From a checkpoint of a small mixture-of-experts model trained on Wikipedia.
Experts: 32 experts in each of 17 layers, 64 dReLU neurons an expert, 2 picks a token, a softmax router.
Training: a variant of Adam for the experts, 261M tokens, 7966 steps.
Below are experts of layer 9 (counted from 0) of a mixture-of-experts language model. Rows are named router (the router's row for the expert), gate (a neuron's input weights, with its number), up (a neuron's input weights, with its number) and show model dimensions 0-95. Each number is 200 + 20 x the weight over its row's rms, rounded and kept within 0 to 999.
After each expert's rows: "gets" lists some tokens that make up at least twice as much of what it gets as of all text. This comes from a sample of Wikipedia text that the model never trained on. Tokens count by the router's weight.

# expert 4
router,204,200,206,212,206,183,177,210,209,191,169,219,218,187,177,239,212,172,182,207,175,215,223,230,198,175,187,217,176,210,193,228,194,193,232,201,210,207,232,190,218,198,227,232,225,215,177,175,195,219,179,188,203,213,186,229,202,196,230,184,168,188,188,167,218,222,185,192,186,190,229,179,192,182,186,179,169,206,194,221,217,174,232,194,176,202,178,182,183,228,226,215,207,165,213,211
gate0,182,201,230,206,187,179,231,197,232,211,223,193,204,168,162,254,149,172,184,213,189,197,201,176,244,204,188,224,200,204,191,219,208,170,198,198,181,198,178,192,212,219,200,229,176,178,184,182,227,222,196,207,173,210,208,193,202,216,202,194,177,170,189,201,223,224,192,192,210,202,208,218,155,206,182,210,201,212,160,212,170,217,199,206,229,186,241,195,186,213,199,204,204,198,203,220
up0,187,209,203,202,167,169,250,208,204,222,204,166,196,197,137,230,182,193,188,217,184,206,190,185,220,211,194,212,207,226,202,193,203,184,207,223,186,191,181,182,199,223,204,204,178,197,184,174,210,213,186,196,193,202,172,209,201,209,197,209,180,174,177,213,202,220,196,181,211,184,238,208,160,213,183,204,202,226,170,235,179,218,208,206,212,170,217,194,189,202,218,210,178,205,211,248
gate1,204,210,225,214,174,237,189,209,208,192,169,195,184,207,157,229,198,212,187,174,174,232,168,202,226,162,213,181,206,201,188,196,198,154,230,188,184,193,212,180,211,196,228,190,220,195,194,194,186,198,202,163,192,215,166,234,197,197,171,191,161,222,192,210,208,218,164,203,215,186,210,187,204,158,213,189,158,260,208,207,221,191,224,184,211,210,202,207,180,205,179,180,236,195,206,180
up1,201,207,224,218,177,232,192,213,195,194,185,195,191,215,178,230,190,190,182,180,180,229,183,203,217,179,214,176,207,194,168,209,198,147,230,182,181,178,197,194,211,190,214,188,220,201,206,197,188,206,196,174,196,221,181,236,183,215,183,183,159,213,214,211,208,238,153,202,214,185,214,178,200,159,217,191,155,245,205,208,219,185,222,193,204,216,214,213,189,209,166,192,216,196,203,176
gets: " M", " s", "3", " he", " S", " w"

# expert 18
router,247,197,199,174,223,185,178,222,198,216,202,211,208,229,195,220,165,150,211,191,192,234,227,214,207,175,171,222,178,198,193,225,198,203,202,216,210,174,211,202,206,240,215,225,255,209,199,188,211,199,175,191,218,226,158,240,202,213,233,211,184,208,187,193,210,199,211,184,195,188,205,192,193,180,201,175,217,239,188,217,192,184,238,178,193,198,188,181,220,194,199,204,211,199,224,205
gate0,203,200,194,181,164,200,216,200,171,202,184,169,206,156,225,190,194,174,195,212,183,232,216,183,213,196,217,199,217,198,246,184,196,199,210,205,180,177,178,177,197,214,201,213,205,241,200,193,207,230,204,148,205,217,188,219,239,186,190,174,192,172,181,207,189,195,219,203,183,197,237,173,206,170,186,151,210,225,187,185,187,201,207,178,231,185,199,195,224,201,190,220,216,191,179,195
up0,202,208,174,188,201,181,227,212,173,205,184,179,195,160,231,192,203,153,212,200,190,244,183,193,236,203,215,189,212,192,224,185,191,189,237,202,184,197,184,173,177,218,198,169,210,239,208,194,225,240,221,175,214,226,154,212,225,197,189,187,161,182,180,221,176,178,196,218,185,206,223,206,208,187,196,146,234,214,186,206,199,198,212,152,217,189,193,200,200,163,188,189,209,200,170,208
gate1,196,215,169,195,192,208,202,230,212,206,195,191,230,181,195,201,227,198,184,213,231,173,189,194,224,228,197,176,197,185,195,221,209,225,167,181,212,211,201,214,187,211,229,221,193,206,182,151,207,214,179,189,189,224,231,210,193,181,217,204,182,230,189,185,214,228,196,224,190,187,193,176,204,222,171,252,163,191,197,217,196,178,222,193,201,188,172,176,190,221,194,209,211,204,170,176
up1,204,189,193,193,214,220,221,228,236,176,196,209,210,192,175,201,225,191,193,213,240,249,206,191,193,210,193,165,204,216,210,191,143,223,213,199,212,212,180,207,205,191,213,228,207,208,179,205,214,224,139,214,193,194,210,196,173,210,197,207,194,219,187,202,232,200,186,200,175,208,189,202,191,179,171,212,172,182,193,195,174,176,225,213,229,223,213,152,183,219,180,196,231,222,194,165
gets: " of", " to", " at", " from", "ed", " the"

# expert 3
router,211,200,190,178,222,202,182,221,199,213,194,221,190,180,186,207,193,174,181,205,194,225,222,194,212,165,180,214,182,184,194,241,200,204,211,200,217,179,202,177,197,228,242,212,217,203,203,184,221,231,186,189,205,198,194,221,227,216,250,217,204,209,172,195,200,219,222,176,181,195,202,178,172,193,212,183,150,193,195,229,193,203,229,185,186,205,184,185,209,213,206,213,220,197,218,222
gate0,237,175,178,217,221,189,219,206,234,186,164,247,198,181,239,173,198,173,215,222,214,232,192,184,199,174,209,237,189,199,190,223,208,191,195,197,193,192,184,178,196,209,200,242,222,221,208,232,251,229,212,194,188,206,228,205,237,204,217,213,214,193,192,176,208,184,201,188,168,204,185,205,215,198,179,223,184,182,187,203,170,222,200,191,253,203,180,211,233,203,200,224,188,184,196,213
up0,217,156,169,197,210,210,201,215,202,210,170,210,178,192,235,151,176,201,206,225,215,234,221,182,193,191,219,221,207,164,185,222,214,214,208,199,207,188,194,211,181,198,192,236,224,195,206,216,244,212,201,218,202,201,216,186,223,194,202,200,223,208,142,197,197,168,204,236,169,177,201,210,197,196,193,202,171,185,195,219,189,221,215,194,222,171,201,219,241,183,234,245,203,189,206,189
gate1,212,207,180,189,184,206,214,201,156,180,191,222,200,160,200,177,177,193,195,181,177,186,197,181,218,177,219,215,205,175,225,208,213,224,231,155,173,161,190,180,195,208,229,181,163,203,192,206,238,233,229,185,198,227,152,232,218,209,239,202,199,215,210,197,188,211,233,203,214,184,212,185,207,219,188,192,200,218,223,217,205,191,177,195,200,223,176,213,198,167,187,197,221,210,190,214
up1,193,211,180,201,171,186,185,202,202,180,177,200,173,177,200,190,190,223,161,174,189,191,204,185,216,169,218,234,184,193,206,208,197,245,223,164,175,165,194,202,220,192,229,210,188,214,178,184,216,249,205,155,141,219,164,225,211,218,189,216,199,207,189,186,180,226,200,217,192,179,201,192,196,204,176,211,174,221,210,236,192,195,190,228,211,218,180,209,200,191,202,207,223,199,184,233
gets: "ed", "ab", "ing", "it", "b", "erv"

# expert 19
router,208,176,240,190,228,186,179,220,223,218,189,221,209,202,174,195,203,213,189,217,186,223,245,220,207,189,167,197,174,182,184,203,186,201,219,222,197,187,208,205,201,213,235,209,225,234,187,174,226,212,169,203,220,208,212,204,205,167,217,227,201,197,170,180,213,224,221,174,172,181,202,198,182,170,182,193,176,203,196,225,158,191,243,207,201,192,203,175,211,187,212,234,205,184,216,218
gate0,231,175,169,157,164,164,183,201,186,204,180,216,224,191,201,200,196,185,194,202,183,199,190,196,185,190,194,241,183,200,159,195,195,189,200,220,206,211,187,183,192,197,222,207,211,197,201,154,191,209,186,193,196,172,201,238,170,204,235,215,202,218,204,204,216,181,224,204,186,192,201,210,226,183,170,182,200,208,176,198,212,199,179,197,206,202,185,182,189,239,204,205,184,183,216,218
up0,230,178,189,134,173,195,208,243,268,203,223,233,214,204,190,187,207,218,193,189,212,167,246,208,194,209,188,216,198,198,191,200,207,176,217,187,201,214,236,179,147,196,195,231,204,204,181,164,182,206,217,193,227,231,199,221,188,201,209,208,168,211,212,191,223,182,234,197,196,247,199,189,218,216,212,159,194,217,204,196,202,161,204,222,199,191,198,199,176,202,196,196,197,193,234,188
gate1,175,182,221,185,214,230,177,181,191,233,173,188,219,213,203,205,192,202,215,175,203,216,187,186,233,176,183,207,201,205,199,180,210,209,211,213,191,222,179,216,185,216,241,220,163,171,186,170,232,197,177,211,192,225,183,191,187,212,197,186,200,201,203,225,199,198,224,211,177,202,191,220,186,210,206,181,191,198,245,194,179,174,204,187,174,179,232,191,219,231,203,209,176,187,242,194
up1,186,164,214,186,191,217,209,172,201,233,188,184,217,199,218,195,187,212,209,184,207,225,225,173,246,187,168,220,217,235,196,198,228,227,234,164,203,236,181,219,179,236,219,213,208,188,216,210,218,213,198,219,186,213,207,198,198,238,221,182,199,224,183,237,194,190,198,174,190,213,193,218,187,216,218,172,213,199,245,230,162,188,201,193,165,201,207,190,241,211,219,190,162,179,212,192
gets: "ing", "re", "ic", "ed", " e", "e"

# expert 5
router,213,186,207,211,222,172,185,217,217,198,166,224,220,201,182,218,203,194,179,214,169,212,225,213,213,182,176,219,173,224,178,213,177,198,229,207,213,196,219,175,224,206,227,242,232,207,169,195,203,217,166,173,203,209,180,227,214,200,224,189,182,198,207,162,220,220,206,189,173,194,206,197,191,188,173,165,178,197,198,213,207,185,230,199,174,194,178,186,190,206,225,223,198,168,215,210
gate0,265,196,189,174,192,168,200,183,217,230,202,204,239,219,221,212,216,181,191,199,216,200,244,168,233,194,227,169,218,187,193,201,194,193,185,171,175,221,184,213,196,188,181,208,199,202,174,203,213,207,163,152,194,191,180,253,218,236,201,215,216,187,187,156,198,207,208,192,189,189,199,180,169,200,193,224,174,206,216,208,188,187,199,168,215,213,201,228,192,189,208,202,203,220,201,222
up0,240,209,193,197,183,175,212,188,210,228,217,197,215,197,210,208,232,200,194,207,217,201,239,173,209,188,224,205,235,203,206,187,211,178,188,159,176,207,155,223,195,190,165,187,203,183,179,198,190,205,158,177,182,192,180,246,197,208,208,213,218,201,177,184,220,217,211,175,176,206,176,170,195,212,175,230,179,186,203,210,219,187,188,183,201,211,209,220,168,185,195,195,206,230,193,180
gate1,191,194,213,197,201,203,193,211,167,207,204,191,171,197,201,205,194,191,199,189,234,191,212,206,215,202,150,201,177,209,201,213,191,180,192,239,211,196,215,159,166,212,197,190,192,198,203,188,216,179,178,208,202,185,220,248,207,198,164,214,207,197,198,193,199,227,210,193,198,187,205,166,205,183,197,213,206,215,217,218,217,185,195,208,216,224,161,189,192,173,210,192,205,199,207,230
up1,190,169,258,212,213,213,180,229,209,181,187,185,183,196,205,190,197,211,166,173,198,179,223,225,193,200,182,196,176,170,198,207,174,187,200,213,198,166,198,189,197,188,194,195,193,189,190,174,223,193,186,222,190,169,209,226,225,213,200,196,192,180,199,187,211,222,205,197,218,161,190,184,221,196,196,203,198,191,215,187,205,188,173,228,222,209,168,177,205,187,204,186,182,216,195,205
gets: " ", "2", "1", " (", "3", "4"

# expert 11
router,243,184,216,198,225,184,195,204,215,209,170,200,226,198,194,191,202,167,187,216,169,225,202,205,195,194,205,217,176,229,189,213,174,173,213,246,220,194,214,177,234,211,221,222,200,211,169,204,218,216,180,206,210,203,183,223,191,190,199,190,193,197,164,174,202,185,245,174,187,225,211,172,201,177,172,166,165,212,204,195,216,183,227,207,221,197,187,191,208,199,233,234,196,182,223,220
gate0,195,209,187,176,223,215,211,206,202,211,200,211,177,257,169,216,194,203,189,206,212,214,214,207,185,217,209,196,179,233,169,238,184,189,198,211,229,199,221,177,174,180,238,202,178,214,228,193,196,222,188,203,257,224,185,248,209,170,219,174,215,217,189,240,181,180,232,192,206,191,207,183,159,194,179,233,159,207,190,221,208,206,229,235,159,228,193,203,196,192,209,217,214,210,197,218
up0,196,206,217,187,215,236,229,186,220,191,189,220,182,234,199,209,217,197,220,197,227,189,221,205,199,213,199,197,183,220,173,219,197,167,212,216,222,199,228,189,165,177,215,194,197,231,217,182,222,194,197,199,211,236,226,225,210,178,222,179,228,194,215,227,180,171,214,186,211,213,213,171,174,202,189,210,168,172,196,236,201,208,211,212,161,230,208,216,185,202,224,223,220,213,188,220
gate1,205,206,204,199,235,216,206,192,231,239,204,225,238,201,205,190,208,175,209,209,197,229,215,216,185,201,188,229,191,231,169,193,192,239,185,203,202,198,204,210,232,214,219,189,195,211,204,179,197,200,207,178,246,162,201,180,196,183,171,200,145,202,151,161,219,247,204,206,206,219,181,205,192,191,203,216,209,235,182,180,212,207,197,187,210,222,224,217,229,186,252,183,189,212,206,203
up1,206,192,190,198,234,230,200,182,239,210,199,209,194,218,188,202,200,183,205,202,205,227,211,178,206,220,194,209,204,232,132,204,192,187,186,222,191,183,203,201,230,199,220,178,194,213,199,191,209,207,210,151,218,167,227,206,176,179,182,185,172,208,177,157,195,226,211,220,193,220,202,197,197,214,203,210,210,221,163,152,219,205,172,193,203,223,220,215,212,205,255,200,210,207,199,217
gets: "|", " ", ".", " |", "ound", " T"

# expert 28
router,207,197,210,213,226,173,173,191,245,195,171,188,218,199,209,179,203,164,192,233,201,243,212,210,231,188,193,234,189,192,186,204,171,176,212,217,194,206,217,217,211,204,224,202,194,219,171,201,207,214,193,202,201,220,172,216,227,203,216,195,195,188,195,187,223,185,218,192,170,211,214,199,198,189,153,198,167,242,191,206,201,161,236,212,194,189,179,183,232,217,208,214,194,194,218,204
gate0,211,189,179,170,240,200,199,192,233,176,228,181,187,207,196,236,198,215,190,208,152,184,171,240,212,196,217,227,181,170,182,203,192,241,194,196,194,185,248,213,188,225,206,228,217,225,186,234,222,228,212,200,206,206,191,193,226,188,197,201,155,213,191,171,152,199,198,205,212,168,182,201,213,163,186,223,218,179,180,228,198,187,203,199,217,169,221,201,215,176,215,216,165,171,212,190
up0,200,173,194,145,242,197,194,165,207,200,192,160,186,195,189,224,210,210,168,195,140,178,172,239,199,197,211,246,186,181,182,181,210,208,224,184,214,192,212,227,184,223,218,223,201,193,177,244,245,218,205,223,201,195,229,197,216,200,198,203,177,172,169,183,195,198,211,214,211,178,189,226,209,173,188,217,201,217,204,212,190,197,204,197,203,170,188,175,231,207,217,210,171,177,208,188
gate1,186,171,245,198,161,177,206,211,189,171,202,193,222,267,168,222,163,189,167,225,171,197,219,182,216,204,209,203,212,208,188,176,192,169,227,204,215,211,199,204,198,200,164,181,232,182,187,240,190,194,206,176,196,245,198,218,260,221,208,170,193,173,186,203,204,202,203,197,212,198,233,183,209,198,205,202,219,211,206,188,175,218,205,179,204,175,175,190,209,205,205,205,182,200,206,203
up1,194,196,229,226,167,179,201,190,195,206,186,202,231,239,162,202,166,159,152,229,209,181,216,182,193,200,198,179,243,192,196,189,182,167,217,190,194,209,192,205,162,192,182,195,210,183,193,229,213,225,212,195,177,211,203,243,247,239,190,180,208,190,177,218,218,215,210,213,185,217,234,188,209,205,215,199,207,230,226,203,191,219,198,164,222,190,177,193,191,180,178,200,192,205,214,196
gets: "ent", "ant", "ia", "an", "ion", "ff"

# expert 17
router,219,177,214,189,206,164,189,214,213,204,205,237,225,229,166,242,195,183,166,209,185,205,206,242,207,206,168,219,197,199,177,235,184,171,214,207,227,207,218,187,204,203,225,233,221,232,168,206,199,210,184,187,243,197,171,205,211,206,194,206,175,199,197,196,219,237,203,172,206,216,233,186,187,174,191,191,204,206,191,199,165,174,223,189,193,204,190,165,194,213,225,208,219,170,210,200
gate0,198,194,205,187,191,191,152,239,237,202,200,196,192,207,190,224,161,207,185,174,224,184,203,214,199,126,178,230,186,221,184,230,221,209,242,212,233,210,168,233,164,210,195,214,175,209,205,203,215,211,185,200,191,179,235,195,158,193,270,201,192,192,210,203,193,186,189,195,179,199,178,199,208,211,202,200,218,202,172,201,200,211,186,183,201,187,210,178,203,223,204,217,184,172,200,199
up0,198,226,211,195,193,164,157,236,201,212,213,215,182,194,175,241,181,223,196,166,212,195,166,226,207,151,202,221,186,218,177,223,232,200,216,200,221,198,175,221,183,246,204,208,175,232,197,210,221,218,203,186,205,189,210,198,168,228,245,187,168,218,219,211,196,175,186,221,185,197,197,231,213,194,203,188,210,190,155,176,170,229,193,198,218,194,207,167,203,207,200,199,204,173,201,178
gate1,225,209,187,178,197,164,160,208,211,186,203,190,194,174,179,212,203,189,188,200,220,171,212,210,239,194,168,193,192,212,200,194,195,207,181,229,202,205,193,169,240,201,162,248,220,217,194,232,214,171,207,213,213,214,208,195,159,194,183,215,179,219,223,167,228,187,191,195,203,214,189,220,222,204,184,176,229,229,182,224,175,191,237,176,187,227,212,218,250,207,195,225,203,182,180,179
up1,223,185,190,195,202,152,167,203,229,149,199,206,198,155,179,221,226,163,183,204,214,188,210,212,223,202,176,212,190,221,200,179,181,171,193,226,213,203,205,148,217,209,192,225,232,217,226,205,217,179,186,168,223,209,195,205,177,189,180,202,197,221,238,179,257,218,178,183,198,200,202,206,208,199,184,187,223,248,168,200,183,205,220,194,199,211,224,216,236,211,198,221,213,193,206,199
gets: "em", "ry", " the", "ly", " The", " t"

# expert 25
router,205,176,207,199,201,171,170,229,217,194,179,209,209,187,187,211,208,175,189,217,195,216,229,211,194,186,192,226,183,233,178,201,179,196,221,214,222,205,225,195,211,208,219,236,234,194,179,192,207,219,188,177,199,229,174,234,202,193,215,181,172,185,202,160,205,210,207,181,180,187,215,188,196,202,182,171,182,212,207,218,210,174,216,198,182,205,172,194,193,212,212,217,215,153,221,213
gate0,203,219,205,202,207,190,207,216,206,201,218,237,181,200,203,206,196,185,181,224,211,218,179,184,205,178,199,208,199,235,197,169,235,192,186,181,219,158,204,169,158,198,218,181,174,181,188,213,192,204,164,194,184,256,199,220,229,219,215,195,189,169,224,238,200,172,210,210,162,196,188,192,224,160,163,200,186,195,185,199,231,198,169,219,223,164,203,249,183,199,200,179,204,145,243,202
up0,203,226,225,187,202,196,156,198,221,181,205,242,217,202,196,190,226,194,191,214,197,219,195,191,195,181,201,174,186,204,226,196,241,210,200,183,207,150,193,181,199,202,247,199,196,184,215,212,201,223,200,189,183,259,191,209,238,224,202,222,208,202,201,225,206,190,212,230,145,190,211,177,228,163,162,199,194,178,181,171,213,186,187,193,215,178,188,211,181,218,196,187,226,176,228,205
gate1,270,175,228,200,207,211,207,215,193,201,229,184,221,211,187,207,179,178,219,218,214,192,204,181,218,165,204,199,195,242,164,171,211,188,176,203,184,181,176,260,180,197,256,169,211,194,190,195,215,232,204,195,173,188,187,201,167,235,206,176,200,202,235,208,196,195,229,188,202,208,186,218,201,193,213,218,178,221,222,167,180,194,191,230,209,180,230,216,226,172,201,206,199,168,201,235
up1,199,188,255,187,198,213,183,206,225,214,216,177,227,224,237,213,184,206,217,185,205,204,208,181,216,196,200,180,235,239,169,222,240,195,181,211,220,176,195,174,187,194,226,193,185,199,189,180,216,173,197,204,187,189,177,233,195,203,205,201,168,211,227,181,201,174,211,193,156,230,212,201,219,190,224,233,167,194,250,205,152,156,213,224,224,189,146,203,226,172,182,195,177,177,220,236
gets: " ", " Ch", " M", "6", " (", " V"

# expert 24
router,212,210,240,156,216,179,191,236,245,221,175,198,216,203,170,206,205,191,200,222,193,219,217,209,228,203,188,223,156,208,169,218,179,192,206,207,243,189,199,191,214,211,213,222,223,208,175,179,216,210,166,176,204,197,212,205,201,195,203,208,188,189,193,180,193,224,215,176,164,220,204,212,188,182,168,206,165,235,217,210,178,158,209,181,220,188,199,185,207,226,217,218,218,174,219,198
gate0,209,189,195,184,234,171,190,220,222,202,210,214,209,209,192,226,207,198,204,179,209,188,236,174,236,237,175,177,220,176,235,199,173,209,196,185,160,207,197,199,211,188,198,180,215,198,225,188,156,212,173,221,209,187,205,182,180,167,206,173,209,179,144,191,199,178,179,194,177,222,217,205,197,200,198,196,167,231,208,174,230,179,199,204,183,177,211,246,221,231,200,183,188,242,222,194
up0,199,207,201,183,186,174,200,217,241,223,195,228,211,213,201,241,185,192,191,165,188,201,234,188,236,228,169,168,177,185,239,207,181,192,193,214,184,219,205,206,208,194,199,169,218,196,223,201,176,212,164,210,213,209,189,184,192,168,189,214,191,210,153,186,194,202,170,209,188,243,261,183,197,189,225,200,182,221,185,167,209,198,193,206,181,212,216,251,237,222,216,201,207,225,242,184
gate1,223,195,190,201,207,218,200,228,211,210,171,200,163,155,236,196,210,183,189,225,181,257,198,198,166,170,209,189,193,206,185,198,188,223,215,226,193,190,193,207,195,212,179,213,185,186,218,215,183,175,169,194,201,198,206,218,213,211,217,199,205,204,159,198,214,187,217,218,171,186,209,203,219,232,210,223,178,196,189,189,226,201,197,187,211,204,226,185,210,190,190,174,170,184,200,224
up1,222,197,216,221,203,224,222,215,205,229,192,208,190,140,227,218,228,196,203,236,206,240,194,193,150,183,206,188,213,224,185,205,163,244,204,243,169,183,194,192,194,187,219,214,191,213,186,226,199,181,195,173,196,187,179,194,190,207,183,203,168,188,180,180,216,196,176,214,165,210,213,201,213,200,185,216,197,217,192,190,230,168,199,174,202,201,216,196,201,217,183,187,196,187,164,212
gets: " as", ":", "==", "-", "S", "s"

# expert 6
router,207,198,203,210,217,170,166,217,206,195,149,219,215,196,179,216,201,177,181,201,163,207,234,227,192,181,188,224,172,221,176,198,190,202,222,214,212,194,224,197,215,202,228,249,233,208,170,209,211,230,180,179,199,211,197,226,207,201,224,179,192,198,198,165,215,222,204,188,177,195,210,190,189,187,164,180,163,197,199,225,211,186,227,198,172,190,174,191,194,211,220,220,200,159,204,209
gate0,200,167,206,182,193,165,207,205,202,175,205,237,169,191,177,190,187,188,203,182,205,215,162,194,206,206,192,213,178,232,210,191,228,202,193,219,185,186,187,210,197,258,220,169,210,203,208,164,230,208,220,197,205,195,184,199,203,187,194,203,209,195,194,170,203,174,195,210,217,178,224,214,198,185,196,201,163,218,215,229,183,198,196,203,213,182,217,198,191,229,201,200,187,192,218,207
up0,208,202,230,185,189,168,205,204,200,184,189,240,155,211,197,183,223,196,207,192,220,195,173,196,193,205,182,226,166,235,220,189,228,191,198,205,232,178,215,236,178,222,214,177,200,177,215,170,223,212,232,183,203,180,153,207,213,206,194,203,221,176,212,215,215,192,200,178,211,198,234,195,192,169,195,216,168,205,197,237,163,195,199,203,233,162,211,212,185,222,210,181,187,178,229,201
gate1,250,192,204,178,225,156,174,210,213,191,186,177,242,189,179,201,187,190,187,217,192,230,206,217,204,205,184,231,180,205,209,224,211,188,210,223,231,181,209,198,225,155,204,197,194,199,187,196,201,181,202,205,228,215,204,224,212,177,211,200,189,213,209,208,215,191,272,193,223,223,212,184,185,171,244,186,204,223,209,220,175,193,218,224,211,213,220,200,218,189,219,221,181,208,216,180
up1,187,187,196,202,181,197,178,188,235,203,175,212,202,177,191,200,195,160,193,228,186,224,215,215,218,189,190,203,211,199,191,218,207,202,184,207,233,188,202,174,186,200,205,217,192,204,188,164,191,222,189,200,193,206,184,205,201,190,199,210,186,221,186,188,210,210,237,204,195,166,211,203,193,204,178,198,204,194,190,222,210,174,215,215,199,216,220,136,221,207,220,201,217,202,228,201
gets: " B", "2", "1", " b", " d", "3"

# expert 26
router,217,175,208,216,221,143,213,201,244,247,190,226,223,203,206,208,209,196,185,220,188,223,250,210,237,173,182,238,176,203,179,229,199,207,214,206,206,190,207,210,214,219,218,224,252,220,172,174,210,215,182,195,182,202,186,212,209,200,209,216,194,201,175,189,211,193,208,201,165,182,186,175,168,169,184,167,174,206,195,230,211,191,214,209,208,186,169,192,202,204,230,233,208,180,198,222
gate0,214,218,223,187,171,178,233,178,205,205,164,208,196,193,232,188,263,208,191,193,210,211,238,207,206,230,198,210,176,223,211,196,187,204,201,224,183,202,227,219,168,173,235,184,192,203,181,179,190,234,170,183,225,206,214,192,216,185,165,176,188,193,202,177,190,190,209,194,186,200,202,201,181,210,168,211,164,188,250,225,194,186,247,174,201,199,184,198,232,235,182,217,177,197,208,191
up0,210,204,227,183,189,166,213,186,210,208,177,219,168,219,215,186,251,211,212,194,206,211,193,194,191,232,197,218,178,217,198,192,198,202,196,230,198,193,246,213,187,176,239,168,201,171,188,171,195,198,187,176,227,189,188,216,238,157,166,203,192,198,187,177,193,202,189,188,170,197,190,224,160,197,193,171,175,191,252,224,203,174,248,148,217,212,184,183,247,215,208,179,193,180,224,204
gate1,203,186,246,180,209,200,204,228,191,227,194,234,216,197,162,196,193,160,187,200,199,193,191,202,200,237,187,193,157,169,216,167,198,192,195,217,197,210,192,198,186,205,178,182,204,190,200,206,179,231,211,188,202,223,188,210,230,189,194,210,218,168,220,181,177,172,189,205,170,175,199,195,171,164,195,203,197,200,182,191,205,186,196,222,220,180,256,181,219,230,179,229,189,160,201,199
up1,198,191,216,186,213,204,219,221,196,237,198,240,207,181,188,168,204,168,204,210,221,180,189,219,208,229,201,193,156,185,211,157,200,182,202,199,213,231,179,231,171,212,179,194,187,196,224,196,175,221,216,201,203,204,195,208,224,181,191,247,216,157,224,188,173,168,174,204,173,188,178,180,184,166,209,192,206,206,206,187,214,208,187,232,201,170,225,181,210,230,175,207,205,169,200,209
gets: " ", "an", ";", "im", "at", "am"

# expert 21
router,209,185,207,206,218,177,173,222,212,182,165,216,216,193,181,217,210,174,187,208,165,206,222,209,193,178,180,227,163,223,180,218,182,197,218,213,208,207,232,189,226,206,226,241,237,218,169,198,203,221,182,165,207,216,182,230,208,200,213,172,186,190,208,172,217,211,205,195,179,203,213,180,178,175,159,173,180,201,207,211,216,186,226,201,181,200,180,178,197,212,229,230,210,162,215,206
gate0,218,198,193,163,195,177,177,230,197,207,203,237,203,160,170,208,161,233,203,224,175,208,222,194,249,211,169,227,199,165,160,197,186,171,205,208,214,208,186,186,211,215,213,213,236,191,227,171,184,236,179,195,210,190,209,182,217,223,223,210,184,202,215,174,178,173,206,197,222,195,242,190,167,206,193,186,179,230,200,196,181,196,177,175,177,161,200,167,204,211,199,216,195,217,215,212
up0,218,231,200,163,192,177,234,234,180,242,204,208,246,170,190,194,194,222,189,205,181,217,195,190,191,220,175,215,213,167,206,203,172,187,173,222,187,205,179,172,200,187,200,217,205,187,207,176,215,222,165,196,218,216,206,190,180,210,226,181,187,203,208,172,193,220,218,198,215,202,226,188,179,178,200,187,189,189,173,197,186,177,213,178,178,199,198,190,183,199,213,227,197,138,204,215
gate1,197,228,229,199,216,180,210,218,225,197,162,201,213,201,197,193,183,216,214,237,197,209,166,184,222,199,156,196,187,230,214,208,209,205,211,222,191,204,223,204,197,204,203,227,214,191,194,230,220,236,190,182,224,220,216,212,207,240,207,194,187,226,198,148,228,190,159,192,207,197,212,226,191,200,191,194,198,184,219,241,162,219,193,230,216,186,202,222,192,182,219,223,204,172,194,176
up1,201,201,237,149,205,196,203,219,226,189,202,187,200,209,201,188,196,170,208,236,177,174,203,179,232,208,160,207,187,230,201,203,213,184,191,221,181,198,221,213,183,196,210,227,186,214,203,228,227,248,231,174,240,209,212,207,227,230,192,178,173,246,216,180,230,201,171,193,213,207,213,225,180,196,186,195,194,182,245,245,159,187,194,198,185,165,205,217,203,195,237,219,200,196,199,201
gets: " |", " B", " m", " b", " M", ";"

# expert 14
router,210,203,223,211,228,175,169,223,211,211,160,231,208,200,188,206,211,157,191,219,171,213,213,208,198,185,202,203,183,202,185,225,190,208,238,219,194,208,209,184,227,203,208,236,243,218,169,180,194,213,180,164,207,200,178,225,193,211,218,198,186,210,192,170,224,215,191,191,172,202,217,210,183,183,151,173,179,216,201,211,225,191,221,174,181,213,195,188,188,201,227,217,220,179,219,205
gate0,216,190,172,204,210,183,200,189,198,190,225,240,184,187,206,216,178,206,242,226,186,205,188,180,173,221,171,195,201,216,191,284,195,226,203,167,203,186,190,211,169,198,187,221,206,191,199,199,209,187,190,207,182,211,198,203,165,229,188,217,199,178,202,233,200,230,199,193,202,215,215,187,183,247,195,227,202,243,225,185,192,202,187,190,170,180,175,202,190,232,168,200,173,177,219,175
up0,228,150,183,213,200,188,189,211,210,180,210,229,210,188,184,213,181,221,220,231,205,220,189,176,195,234,167,191,211,212,197,265,185,205,211,180,209,184,171,196,186,187,198,195,218,173,181,207,212,183,184,218,195,200,207,220,165,226,194,213,197,157,210,248,199,236,206,201,202,224,218,179,203,229,195,181,198,224,214,205,198,191,183,189,165,155,183,188,182,229,175,189,194,154,205,194
gate1,213,224,222,217,218,196,163,201,208,210,174,181,204,173,210,175,244,211,179,204,216,190,197,224,214,205,239,194,213,160,190,204,217,212,237,201,214,216,197,191,191,215,171,190,201,223,206,169,186,176,217,194,178,180,219,224,187,228,180,233,162,192,178,198,219,216,183,191,177,194,207,223,166,191,171,220,206,217,209,185,228,202,212,176,200,198,196,212,183,191,191,212,240,191,201,223
up1,216,226,204,211,214,205,154,210,201,184,192,193,205,181,212,161,230,183,181,176,213,195,202,201,215,199,240,204,213,189,196,229,212,214,232,198,215,207,199,194,184,195,171,190,203,237,190,157,214,190,208,202,168,182,202,238,181,210,200,218,158,190,179,197,220,206,201,196,198,165,203,206,190,186,182,241,185,225,219,182,218,197,214,191,211,197,198,212,189,192,179,212,216,179,173,208
gets: "h", "1", " H", ")", " A", " E"